Below are experts of layer 6 (counted from 0) of a mixture-of-experts language model. Rows are named router (the router's row for the expert), gate (a neuron's input weights, with its number), up (a neuron's input weights, with its number) and show model dimensions 192-255. Each number is 128 + 24 x the weight over its row's rms, rounded and kept within 0 to 255. Numbers have three digits each.
Before each expert's rows: "mostly gets" lists some tokens that are sent to it at least half of the time. This comes from a sample of Wikipedia text that the model never trained on.

# expert 0
mostly gets: "The", " the", " The", "In", " In", " in"
router:097137165138115110122128099195137135120136137124156111120174160098121112083169128128091119123124098133125120127100144172181103120134149150142116117132131114112071132141129096139095140157153118
gate0:090094117088099106112121141115135105121117094115124137074139147141120115126133132103159132138128110168126125111135134103136123124127126144133116106137132135149113167138094129144127132122132120
up0:102131103159168167103148130120147109134180099162136150117116142131124081137155116080143112150138148098156160123109124129109129134147169142126154150110124091139140149146129119102138136119125134
gate1:132121136142134129111180113101133096142129138134130151099152176105091163142141106116141134133125129152112139119119143139169126150137154117166141094128124137132095129124131099083109125089156153
up1:124100150122185113109143136090124098091147114106117097103108146137146114152131139142112123099098164159123109188082138136147146132134133125147138153157150147136127114114119108144138114112114172
gate2:113082165137151143105140110149105116136154166102143136126124135093118146106156120089147182199135133144159145113115135163111104135177107109112141125171112142141111120157098143129086145139134149
up2:120129100142075103133079078136150099089107135141102123152152128157078123150112156140123096151127133118115086154092141116118126133114142135100172115163116151145102062118139122111148100127130081
gate3:109132116119146116148100089124130113149134155124134177134150128108149119081144111096136125138138107147139129128141121130185174169123121138157103135121127073104095128121078148166107100170165156
up3:153109131157094136153114117150160168155140146126118137109122121146158121117151127121129106124155125134164118111141188139145126162130149107086130111077104090144110171157143154144174147139167154
gate4:095148146112135129132147115122121127102125168100130167164160120168123093076119108105114116149106112093157121130113120129102147168076112148137137144104114115141110129145145130067111129109133121
up4:128154102136150094130143101113134131164135116118125111121124136142160159147138125139104070129138098132115153089154135129127139122136137159128109110082096158151123139147116092183113153180128141
gate5:150064160136118082081147119128145112107125108153173130122142135163132138148135124169101123119129132125145101155099143136158150113160117105109110093156145114127077146121135145160105143158096098
up5:122090152144171172108108131138070139160169120132089116148114139121120107171139107157140178117153129127103145128087158153130138141154117125112140100094102125141131151126197136113165146145116117
gate6:106133129135151163114087147118055157139118135166172165084145167119128135121116158136130133167091141149111127141121097137170166097138138137140113142121127134143139119109134131167130100104133172
up6:188141140174153114069159151128096116156118140150157113121111123112175130134145142098116092207133140172106109153082136166155135107090153127162142155143118153157105137121093159123142133104133147

# expert 6
mostly gets: " \"", " married", " (\"", " According", " <", "According"
router:096129131159122116146075113130131147154120109089146105098133172119136107103218164143090139168126105144128089132106113122132158151116164156136106138162127113107109155123113109102100111147147122
gate0:097083108080111103121141137099110124133124075108127122105112131130147125128132122072157119133126121153148131106128152109114139143159139157135113115121160147130102165128106112106111123142127107
up0:085105124174151140081152132111163134147123133166135148108132133159117107111154109093164098119143137134158154125099147149122159138165160149109161138101130126133117092116148107150156123168137133
gate1:110122132115124119137167123096155104144111152139137157119144152091120159166139106124141121117117127130120136148120134147147097161141176136150149112146134129139111110144130084076121135096164158
up1:117091153132161119112131153103142138114130100109104072125106147121134154145138140156092146106107150129115095179094137128144113154133130131158153166138176136154156132108136126164133137097116155
gate2:111120189128171141100140133157085096112172158096118118109119139115148133087144149116137175168133128139131139110121122150128105129170106119138099133174133144132098136145113140133088110090133124
up2:135131117146085094141098105121171081121077105153099146094157126139073126163142139125093084156128123126134096154131133112104127151125188145150146135130126126171095068105121127119120116138135106
gate3:097114115137143121137106081119116119128122141121130158135146127116141119120139113102142140133141106135127132129113119129176154188147116167175116127119124108085104124102107130159127125170154146
up3:139119102147092132162127100127153159147109129114136157106121144163139144122148115140117122122171132124145118128125164133144162146136146139142109116073128121112094143110164157148162155177181149
gate4:080129133121125085125166135113111151090156167102115133161166113146093082092112112105133110156096105093156124139092123137108118154081100146130128143111111123141107116174138140057120147128178145
up4:129134107125123128117141085111131134153135165138122139097127125148148148139136147128114103132138094131116162097161123151132156088127123138130127109110083173157136172118137076176097159168128152
gate5:146085129133106108085155145141158128133139120141212155133110132163126166144128116133095108126118128110139108122090131139134171119145109127107122108160142111136108119083117148152090095161091098
up5:085095129115169159145115162156082121170184108131121117141101126117145148171138122137141153086154142141115140120074147142129143106151097117117142122117099087138141164130185154122132136165151134
gate6:116154095158155145124090137119089129163125117153200157071165158129113132148105119129142102181094178157111118141106113162182148114128136165154128141124114158138135119109127119125132118122143175
up6:177151111161175112081143115135134103152127152140182125127132101110172136142136123117101092202133168164092106149106103162146142092114140142181136162130123159139095131131104144109149099120133127

# expert 2
mostly gets: " but", " However", " H", " though", " although", " Ref"
router:117106149142131088155119120136088163170125129094151131103129147137126114106193119132119133122103117172134126096091143144139129141148132124142106127120139162074091152128116118082068158153128154
gate0:079103131083134086136146151110121108129126084117112140072134138132139107128135129090160133131140121161120140113131145106145145119128139189092128107136165145147089189142075136151133149146142118
up0:115125099144157175088165115101146137151119118151128141090128142135146096112154103097159114158158135114167127124095135161121152112138193130151159141119094117128142125147135100154137134116153137
gate1:119126133136145146107155093096139084143112161119131142078156165096087167138137102127145117107132128123137143154101134163145122132143173120151163092130124139144106103127153096082128127085162143
up1:116112181125162110125127157113123125125126083108122074110073172111143135126136155157114150109103186127131130179095139099161126134113103121135132149123155120149139139123137120187114158124116152
gate2:117095162168163137128140132137096112123154171131140127128139144109120134105151110062131187159173136130134133096111146138131095130167122117122131109140140138129107132135103142120088128118141117
up2:116148115130088086148084092116140094109112100135112119128147157157096148150116151137095110145142118131131107138154115102111119132125187175117187138154137117156107084113138141129130113141162091
gate3:104138120132138114144115090107131133154129133124130172132146136116161112107151124107159140131135095143148128159116128141178142175142131128154099119125117093082080139117119141169119120168161154
up3:137116104147081113159129107153125159141115143107097138126124122157146126138151130128127116130149118135151106142122193146139128141129160117120106128083125118114101159151184153142179143140158133
gate4:112128147123114097140161137126106138101155180103099130173171117179081101097112107100139116131109098101148124124122113144105141111069122118123137108102134129116104109162156138050109134103136129
up4:139129093121185123079143114140123139132122135123126133114114142129178148161135144135116099140120097131138156119166141142116145098159122148137100102111103149153130144129136117173111150152150174
gate5:168094161132109095089141103136134132117146117149180147153109118171116146158132118140077131119123145133155098130090152136165161129195116112115106123183126089145108160118110157144094137154095108
up5:110099136128179167118062143155090115177155093138124128100135148103129116155139117139105130106168129143098146126109147133125163102151130155137147116094104114153157158153160120107140153158142125
gate6:132138123130156152118109150099101136162130138162181149093164164122118123132124127132123129176091155159096146150109125137171153083132134147133116157085106137143131117098151141117134118112150142
up6:157144126131162122113127135133155118146128155145181125116162122103194126138131134117113103175120161137112106173115113154136115116108163147159139158140127142139090131122101158115141109097118136

# expert 3
mostly gets: " over", " about", " b", " across", " Ward", "em"
router:099143127121125095085105100128117132150104131098118112117141158110111090087177152142082112131128128142102075133137147144163127131117144170132115121185139116072106143141097108107126088133169137
gate0:088101110092097096112137165137127101122114093101126158099135155143125110151142122119137144144141124138121122109148158108122139139127133159117127110111169149104105187161115142150143158135133126
up0:103135101157141160083154104085180115117125121145146159122144139122130141113154097100158102142169156116147146144106125145129154118164168116145166146109131108135120132152142140150144176157117153
gate1:101128134130153144128159097117153080148131149130116160115146177097094164132132084119136138138117120138122138152126127138176112161130176113138135111178129137150099136115148106064119117099154148
up1:141110164114170132117153154110138144106128086112101086134081170134116136116145134150109159125117141157140115171090133131150131143109101109154141152142167088138135117111090114166132133087121151
gate2:123091163121172132122107135141119092145146166104134097117113153124132127117155122086135161167135144164136162110109127167109108152178137129115119117142141137156091132151096154110103118108147129
up2:110146096178086079124104087130137081113110122133110155124154115159089112139122138132126092118140133106101106134128139087115116136136183140132172119152114150155100083124159126134127131136123103
gate3:124112112131144113132119089100127142128111146137153145127126124117159119114146113092141146142139117156160123125113121130176183168142118136159104119104131115104099137102120138165115119144144134
up3:125088105132080131157137105147143166113145128127154150111141135155157106142138110116137140116154135121148110150142159126154139162124143141085099110067124115123116150145162155144173147123148156
gate4:094137132121129089113165115115109150088151149108129147154170123192123095071111128113118124146121089096153113131119098124112145118106108139116128126113119098146111120149158158036109123117164150
up4:127140109129133097113132111133112128157146150143115138112114121127150136174138103114120100119104101111132153111144113118118127116132132174132116121101069149134142147098115121192107183165129159
gate5:150083182136092102109142116116127134095138103172175149143122117154131162157132099160111119096115144107107110121109101154152178109167121117105104111162132113150103126079116148154095120178086099
up5:126107150128156192135114153113121157174186111132102120162119134106134123127149134126102160089162157130131143111103138144122122111159121112118148117117129100120156162115175120105132124133154152
gate6:103145128145159153130092122111102146155119135149191140076160166136092130132111125139144128168066140165097111144112091154188140102120128158126112160101109114140123113073148125144125095124143138
up6:158140120136164115068129143147136102160158158145197159107133124127140125135127157130111120179099142140110088141096128184152138122096150142174138157134101151131093142126109152110113125114139117

# expert 1
mostly gets: " out", " up", " they", " back", " won", " MF"
router:095112161135126115120138083129103110159142130126168134126133147117091111107187122155131108139089120140113118118092107132160128151105150122154119129132141125102110144127122116132099131160159138
gate0:113101116107115115137124174113143101165128088085108162069134140135134105147135111106147122123126115141104125094148157130122127151138140146104135111122151133140119169154111120150136138148124113
up0:125129118156167135063183131091155122152138117160134159118131117156135107142149095078149117151151132126155152127090121162102137139155164098119142152126120098138125100150119143124131096163141155
gate1:116124142116149129128185106102127107153144154142117169121150142109090167158137105116124140123106128129136155146129133138155140146129155122138150106170124133145110113143155123101125143110185133
up1:115107151121191105117144126098124141112141091089072072123113146109117124151134119140104120120114163155096094159074169137145111161120104113145146137146150134140154119100142111145132100115120147
gate2:109098169147162129112145143143110106133163179111145121123112163105138140109160131113127182160158130160138141117112130136112084135149139113117122134168140135149078100152094142122096120135143140
up2:123145128149140075150094098127149052100096106162104160088137123151089134163122151120125100154108132107123096147174139127122124140160160151125156134136120138170133071110146150120161128148109152
gate3:116125128143145116116131091081122141144110142116137167122138144128161106107136105100161150156153097146142127138117135133165156143138097141151135139124130085074106139121091124172119122159150167
up3:143110101176098126148172103115140180150127144111138124128135129178164129122141124122130140114159156126161112146116150153130146131128205131120115125079119123110111163156168117140175143141169132
gate4:108150110115113082138167137121128139082154156133101143171197092151093081074114140090120112132130095123121103146111070128105147138095123133112143091109127147129098139143134121053107128150178130
up4:130147070122154106095149105136135145156127152111132137119110132152174165155131115157118101126101118111136149117168141127119148095144133161137101121075084145146107167131138105170132192136119163
gate5:152094150127107090123124128123138102115126124143164165139082123179148128162137104124094134114109149121124136148099151138141147146129123115099104108166122095133095132101136159150097129178085091
up5:124138140143165176107115158158118138153150127136094126108125166100133128144138134120145140121146151136085155152131148133117125107169112124143144125103115114143152142171167147106142143187127114
gate6:120136126141146157113083151112081138134103151155171155096162154137122139131121127129156146167067149162077127142087094126180142107108149140135121146116103145158111128078184159142162099118143149
up6:157154118152155115110134124182145109170137160155167118140190111134188130128141158123113114187119146148095089160101128152147146125115153124147129167131133124133092135139116167106134133105124135

# expert 7
mostly gets: " for", " with", " had", " into", " has", " have"
router:091115184156123136142122074131083147138155116107187121140171144088088089134155123113135117167124095140106095106119142129167126149138136134143103121134152094113103179126106095106120108163134132
gate0:112097119073087092116142120121138108124111093098130125085147150146132097138143141107143116104133126136154121113143167127114110132141133128105112138100159139141111177169097106134121133150129124
up0:118095112174135126058173129085156137142112115171140139099127156145148102118153094091141103171144141108158149122106122169117143120117161075128156152130092105155115122152131122140165118142107126
gate1:139123136125142113139154098110141068165131165134132148102137162119098143142143101114146107122134142146122151144116140158162118154147179111171134115143123142118104120129126118102101128104173147
up1:110103144108197117113136134101108129098141099103106088121113149078121121147132119138124146108098167186104109177080143106101147158125119112133150151154146113147148091135124123140145126090120158
gate2:103088152126124136128109125183131112161125159106137074101136142152101136104152133088101159168155138153138140127130134141121095158171130137118117106158143120111054116124113129134105157152135131
up2:118142102165100073148089057156153093072085135160106135117145122128084130136126143137148100143123123134147068145148125112107116103131131157135187140153128146148104086125124141112137168160127100
gate3:122109120166146106122120097088141122126121151135139161137166131118155141108141105100140154148143094137137147121107120116179172154142109166164147115134137099094084090117099122172128144166140159
up3:143095094175090121147122092123146171111115157111119119138138115162144137148137145110122135114155146116124132138120167127145160142133146135121118117066106132105098134113157122149182174157149123
gate4:094123131119106108127182135115105145114160168114137154154194120153121112073112116102119096151116118099173117129122108125097127142067115106130162118114131139110119140134135124050106123110153145
up4:159133090140154111101145104131106147136134149132124150122134112144173156132131107119106110150125106135119169089143121154124144094147139141132114107100094141127144163127135104175127144144106156
gate5:127092166131138089103122124151165132108142115142184143114145133170142131130138108162079104107128140114147087157115120122164176104179122100123123107159121121108099143102112157153116166122094099
up5:145119161155158174130141135166101120152176112131115154150118127101148123150147104122128129102143158136116146116101134142136138120171116145119144124072085105153150165129163148111134138162129139
gate6:130140112145164145129085145107088135125149142158178148093164145128147112129108149153137142151069158155100113146110141170159135097126140132121129156126099126145155125094152113128153103126148133
up6:151119130162165120110119165154141122148141155147178113129140114103163144148144157090123102190135140143107105151080143160124107119119135149161123157131115163130100136131101154117151147114112110

# expert 11
mostly gets: " a", " It", " A", " Best", " kg", "It"
router:089089119151140108120117116134131122138146129103122106168152160131110105120172145133124111157077140148131103141119144118189122144131131148159103123135156141104111163151143051102096125143195113
gate0:075098107082094109102132124108149088112128066114152152091130129130123128114137113111144139140151108135134138097130138124125109125130115160107111123119168167132103186148098092138145149155125105
up0:112101112184126114061170128140165146120117110163140151123152138126133119131136125106150098152146135130158155109105120164107144118137180114120181163120109100134129140112133112145144130165113159
gate1:113136135119131140127169119121132074164143133129129157122149151106092163151143098125135126136144126141120160146147117157157119158141163147149115106139109131115118139157128098074112123107176141
up1:147085142121178120103131170104102143132114097079102080106093159111121137140143142145092128090119172159136105156075157117146107150105116131136149153154145146138138118107130116157140123101115154
gate2:113126162128141149130149115159137102127149162126150130107126149113128139127163128068092174196127135146125145105122135138156107109180109108119125122186127125136093129122087143110092123107137146
up2:125133100137099074159100089133152102116086125161106141133144118165101144159124154147116094147131121117140088155107150103101137157143156165130169134157134120137075066117136111130146139140112082
gate3:091123141143136119163141115103125136137138123135157140139125161118182135108154129108136159134138085124123141141106104137179156168150125152182145106135111080100093135112092152143100119203159154
up3:144095103164083108142154123126160165118131148133133128123101133170177129134146157138108140113138138121137123138132137136135153141151161150094106122091137134149132160143177152157183117152163153
gate4:094140143116108098144129138127104123098135177108099132160176109175095085068115095115134113143104105116141117145122110135103123147083124123130139120116124156131114128138121108068113134149171107
up4:125118092144165111097134103127122147121165148125130128125111110150175162179126124147107113139134113138114177090174103148119130115122125180127085113116114137143115144126140131168118159150137171
gate5:145076147143086111122108135126130138116149118167177159128119119148119140164125121157104131100093138130130092133119144133148173131164137118084119136147120098119099156090135125144105132152101107
up5:122092153117155167107111149155099111171154124134099141139130125103132131149143119133125141127138154124110149119114131155116123116148088157162152133085144107142149139119169109118153114168123141
gate6:105134109142157147156084141107069132136160119136192154103155146137125125133113119110155136152099127163109120141114120161183156093109160128120113136102113156136119132101154125125138150108156149
up6:155140113143181109101133129137145141138146167151190117115155107103186110145129154132131114180130150162100103151133124166137135108107157141167135185122110131149122123127104148109140115120119130

# expert 10
mostly gets: " as", " may", " used", " by", " since", " As"
router:106112114098139090098108117148131134156130121098164122097126132102112080104185102111109129149121130133104103104098093155146117118142162146154093108141140095101119145079119117117102148143130105
gate0:080112109082118078096132156124135122134123076132134160087106140134119112135126121122127137114138100151128160113143154122120123136143148138111147091099150149122124161178111124141142152149118111
up0:086135127170160154079165155103167132125172122151158174091132127149136114115130108086145112146158145102160161134108110158130128133156159119134160133098124099146129111130134129134146121131138137
gate1:151141160130133136133148101123123098157141171121129174123157157104098159136140110119150121141113133149106153159107144149166101145136166115136151127142130142122113131119142110111125118114137132
up1:126097188124192124102118148096110129100131099100101071106100157118115124123135112170093121091105163140143108181068143114142119150125118127161146134165146110133129143123132116172133130097111177
gate2:112084152142163149098144111144103095121149172123127128117114136122119145113151129086142197193147138162122161123138133177127101138145132121144118117161148122128080115129097158133109114137143111
up2:124148115144075065147116112122164101103101109133110143115152142145115130134128114141106081146138134116145058112126115103103118122128167126135177134161122130142117091124152129119146125145133108
gate3:116147113135152117128121096092129108136141138117130155118168138118150125112141117093148126137144108131128125147107129138168145147136124116164141125122132080096098114119088139168133128184161143
up3:133137127150084125177148103122147134137140138122122128122138114177133127139146139113120109129152135129146118141110163145145164143106159124108127111071129137126105132154170134153178152150165154
gate4:110130128099131106100157133153114141101140168119113117145177121167116113061116122084118118188102117105165118147122098134116117131088136118130138139100139144122109152133127105035138128104154135
up4:132141102106176114094133097141127119112155154132127112109127109152183155159134127135124108149143104113131166116146102132119132088161133163129096122072096144122110142104131096156127161150133137
gate5:165094141136088125088124156116140122121133128148187143105128138125136172137153109153104139134123147137138117132091136149141168111151125129113128139169135100133098142099101134152114131164083118
up5:113110128126172176116112137136105117173194099120114132115122132109155134157138098097129135113148133115096155120084142144118138114170117123122141130059086096146147148107157126100125125164134140
gate6:118150122129149164166101120108111137157116142149184147077155146142122158120126139133132139150097155168104113140133123143169138107156151178129150138123110140114110126099136123147134131116140148
up6:166154137183168094095114161156134109146112149128179131118118110106188137138163151145111116183131161145119096178092117167157126106132158131185130181147125161138103118119096171141123127120139116

# expert 9
mostly gets: " RC", "ا", " re", " Bl", "(", ".,"
router:117067161133137106079071105157124116139158124123112121137148155124137107127177134119107116163100110169116077115106100142136129160103139139119112098119147142102104143124078128141092140138141106
gate0:125099096092116112121131142124122110123100091118129154071133140115138146133138123101143131103124104145123126133154151117111132137161132155108139121130133158136110188154129116156147140156119105
up0:123124100173140156078154132098156138121134117144135156109142127138116103112139112084135107169158129110146129147121135176114128124169136129129136134110093108141127106135147116151140140125140145
gate1:141143145084131135116180105121134102136131158124113161116151155099095165135135095123152126143123120144118160138119134166145133158138177126144123096164126117149099119120092115093099154108153119
up1:138115171121190125090132127114133122094144104092106075094099147141130122156131135150089159107117161177113120169076138124126135136112090122146135147145154141145147140118133142182117121109125155
gate2:132095168136163153110141107143115091121142198105117094118124133144097144129152102078124185183168139156118135101094125161118119134187122105115108144141127121117090119136101132094116120116127128
up2:110125121153083082140090062129128096096092109123128151095152094131095126135096132142114096134120138136137102123132143135106109122119147192119199116162132116192109061118159123137151116111112098
gate3:092101114129133126128117048080095114133127130116140150132138145125163107110144116095137152123155094138128142151082132124172187164131120145169132130113113117094087121109108109163125121172171146
up3:132093083169103118136139083129132156142105116113149144129113124181162113137146140113119124127170148108145118147130176130154135132132151128108107134073102149126108173133170109163182140152163129
gate4:111138115138129098140152144124093135099134155072118134153174110183114085080120102094132103156107127107162118149139125136115131124068131138124112116127120134146126132160137123066121138131192150
up4:108162094147143122091154099109114139151160144127119147121101112151152135145113101125149106117128099121115179108182109155116169116108118146129120114090078152157117154124127090200130165170120127
gate5:157098175105107080104149115146099134139131119171169155143135126163128145145137126145106139120139136125152100130096139116156176123168141141114139115145102094134112135083124168139105117131076084
up5:117092164139212163103106138136114131157159103131117126132102129113140110170143104105111143096150141137073138151107152151124114117148114105130130148116089091174149140119172110105120111159165155
gate6:138123119138177153154111137067079136132142141182192152086147149130097135122118113139146121143077151135095109139108090160158146099138140149131133123104112135133117132081123117150150137113138135
up6:160131098148161112096136134137117116127142158150161126140138120114168101127140149118132112204122145164111089158083125177131122116116156135164165147111148150142113123119104179141131128100135121

# expert 4
mostly gets: " if", " Y", " Conservative", " New", " White", "y"
router:088082157136147105134122112147101136138153134100166127122160150100102108119167123132100140109119129161095121113068100146202141167129164124128109128089150144096113121156073114131096132141133135
gate0:116086087107111105115156144116135114112138085107114142087118143129110120141144104094155119110133130131160140100143189133152136151107132138132136108109148131148107168162093126145138152123123111
up0:106127109180135138057139117106151112140121111166132153100140114139127107125158088089159117152152150154165165119101133153129163126157156119135165148124114094148119123136113108146152132134118177
gate1:122108143110157144106148102109131088190097137132101142113133137123117149128127113141140106116094140133101147157124143143159121164133165113151122136152132132145090131123150103063122122087178126
up1:122104162133154096099127139093112130122134101107118082108098148122121131143147141182095156100119145147107111167089150108148125158132096143126132166159183136120133124094129112164124118123121171
gate2:119100164134140137107152126176113115127157154107138134106112157106115140115147123083123181189118135156146142112132130147117097120166123136128092131163133128122111129157104149119085110105173112
up2:124137090173095096148095082110138087113113106138124145119129147118116128130119156130095098174125119112101090133122124098108129147089158145107165148165149143127111092119148147119149141145116095
gate3:107135102116138127140116090092130117122130123130150166147142139110171097125149119090134142136152087129160128141110127136169176186123096143172117118128128075096079130121095128155117129183158133
up3:132099099160076136157136104138131154123122114111121134120084115168185106124150164103107126134160126120143089147134180128151133140144134120123084116065127140146112160138165139162162153164140133
gate4:113147146106141102135170107143104137098139158111124162157191111171119094088101112121140110129103101104148119137144098150130120134084137129132124130096148128123124139137150116077107140130170137
up4:132144099117151114107146106118139134144157147102126129111094128160159120175135119123145092173125096111130148105153130134136137100146110172146086143094091137148118135122125120190122141146109153
gate5:158097146141112097085145117133144109119138103141158142116125128137131159149151110146090110128134149121140118159114152143149174120170147098105097106149112125121072160105102129127083099172087104
up5:113092144130163166162108144165092140140185099130105122147134134114146138157125098143132158113136141129100149124111118134124129133141111143109137106095130094156153163133182130104138143116124120
gate6:115128094128184154131096138113092123164118131136153152091156170119115148119114136117139135168088146165108128146123103157186131107124155129125147143118106139121128129092150144160125122109141141
up6:173137093148173110100120121153097113164139142140146120135147140098163110131134162130131107166114145167132108166107129156155121117108173144156136188121114141123098133120114182112109125115164138

# expert 8
mostly gets: " at", " before", " on", " At", " Year", " time"
router:099130141116135095119101116129093128152139089144152128112168151116113101093171157132137130150117109131111077124122108138152148148148139152160111136118190120123113173112096131105113083150121131
gate0:117094121112111100098139123092123114127132094115139133094125155115122119132137126103153156116152100165121110126121153113112150155118133137102133118139150147151124153155086140149130164147124124
up0:101098137160133149077157122109142159099146116172156127112145178128135110107147123116138130163194144122168142130099117167116150098175150096149174131128130132136114131155120115136145137097118164
gate1:125138142128128116139154106106105098159136159131141169101160146089096147149137089135140125133124133138093141150116113151171116173122173117131143104163121152128126136138131100101125102103157120
up1:147110147109176136101130147111103131096100090100109051133103163118143132131131124166104148106106155150142128166077155132141129142139093125154146137134192121119125109102122111161116123105110156
gate2:120115168162151150128149123151137090130141179100144129117153139102109181123157126080122161174144142156127158106120113157133102130172125124123122118163138138142117120118106154140075152140138134
up2:139124072137090060135123068135141118084086106143107122121145130165092135131117121146104110150117143137154071144135131129093114132116166156102162148130121140138105074105117138110156098141133067
gate3:104129112158150113129130099093117114129144128130151182111145150137151114127141098086125135160167105140124121115132123134171173153129136125188127118125127085101105144122120147162136101158171152
up3:144110091146098114164148098128146135160136146111127157112109134170161116154151110107082126132161158110140111137127169093139163127131193130133104118078115108128098152146181142157177138115153131
gate4:108140132105116089131166120128108137106150138094128147140187120170124102081101105101135110150113100098127127121126118127110144099080108143128132118097111131146143153165161102059133128113194131
up4:115129094144148084106166104121154155146136139133138126099124121141166154181134121135115084140141101122114172091160122138142157100131116136140107139096102157147157170128124106168110149153130159
gate5:145086159115108116081159119130147129101122121145185191131114123167139144141134136168089130129119153126152134135114141151149176121162122103119096116154135093111072159121136141158111136150088112
up5:114096150127169152115103157142098140151185127139109088142144126101134118181134095115102146108150144138086162129089144119127151088164095121109133120086088123166158159152166122087148138164121157
gate6:112107119144127166132067133092074145130099158158190124076158156127119119127119114139167161135076154131101116157118093160179161101125115152146112116123125152126119132088153140172158134135131136
up6:177156144152170123089131143137149136167122129137181122136136122108163125148134152116110095164131155150087109163099102166157142123089133127166117164121128129145111123110086175136132121124142130

# expert 5
mostly gets: " worked", "de", " too", "|---|---|", "ran", " work"
router:078115125139126100088123137173118125149117103094146144105140148126098088116175146129140123106092101170119114114096121148156143159110179149130117166119125106089086143131100109102114166164123112
gate0:125109106105139108102134167119133103121141114110105139084142149129098124129135129107156132135138126172140129120152168127132120133137122161111129116084155144135106172151096126162138129143139120
up0:122117096146134149077153119082170151130136116161152119102135151134121087129153093083133108157163137112141149135099127159108191114139153107161145145103099105153118110158151110134144123114124152
gate1:135140144121143131103183115094127090168127160131143145110157155090106159162147095122151132151117132147109160134123127145169119161147170132157135092145119142139102133128144096079118139112170148
up1:120109157115184123102124145111118130107138108120096100132091147120111113166128142161101134102111163140116112173072146135162119146117111142130143137130179134129151109110132104174106114104116157
gate2:114111153126156141140148135164106115153156149125118109149127150137082154090163164112126172204143139138131152109108128141121091138157150141104148104164107135121076109133086125117100103091121119
up2:123103111148116078136089056128145076103098136146129154107149113152118106155117141128100094170112133133155066140137152128105117128132162136135145114134119153135103074129159122129130119132160068
gate3:112108128160148120132111100105132115135144141129149165128148134115139116108140104098149143126137102122143149141120119121173157163144129130160129120099121090094078111125108133154113113171150160
up3:152091103168090127145157100120154172129119138110129146106134119162154118138132128134115131122131141120138125164102161145145136163160152134123114132061115145138103140138168126131172156126162142
gate4:105123144113127110114155156136090143107152167105142136169194130182099089052114106083106119144111120095153132162119109146104142114083106127105134133095138118119110146141131130047097112118159142
up4:135158073121142134111144114147177140132107147117132131124137116123155170158128125122131104166132101111120146104151123134146131099159141145133125112086088150154132138152130103193122168149109167
gate5:159090164126100103108149114122115107130136144159178179149117125171134145147141104161121129110123153120129099140095146141148157140179134109105122126171122096123098117099117165148097147170112096
up5:093088165108162178134135153156094158167163110131148125113091140082151143147140150117123156156139143127101142122114137121136150112148107139129141124082115081157150160144179116129137141179127152
gate6:116126130138150143116109140095092133146108131154181151082136175105118150128137110135136122139091164192099144138097117140166152111141129175135134150118100120128127144091128126155138117118114157
up6:157149122162145114095162143137110106139121157150175132153119143104181140136151161121122118171118147155122102165094138167123142109095165145169134149124128149134091121131108168128115148109127132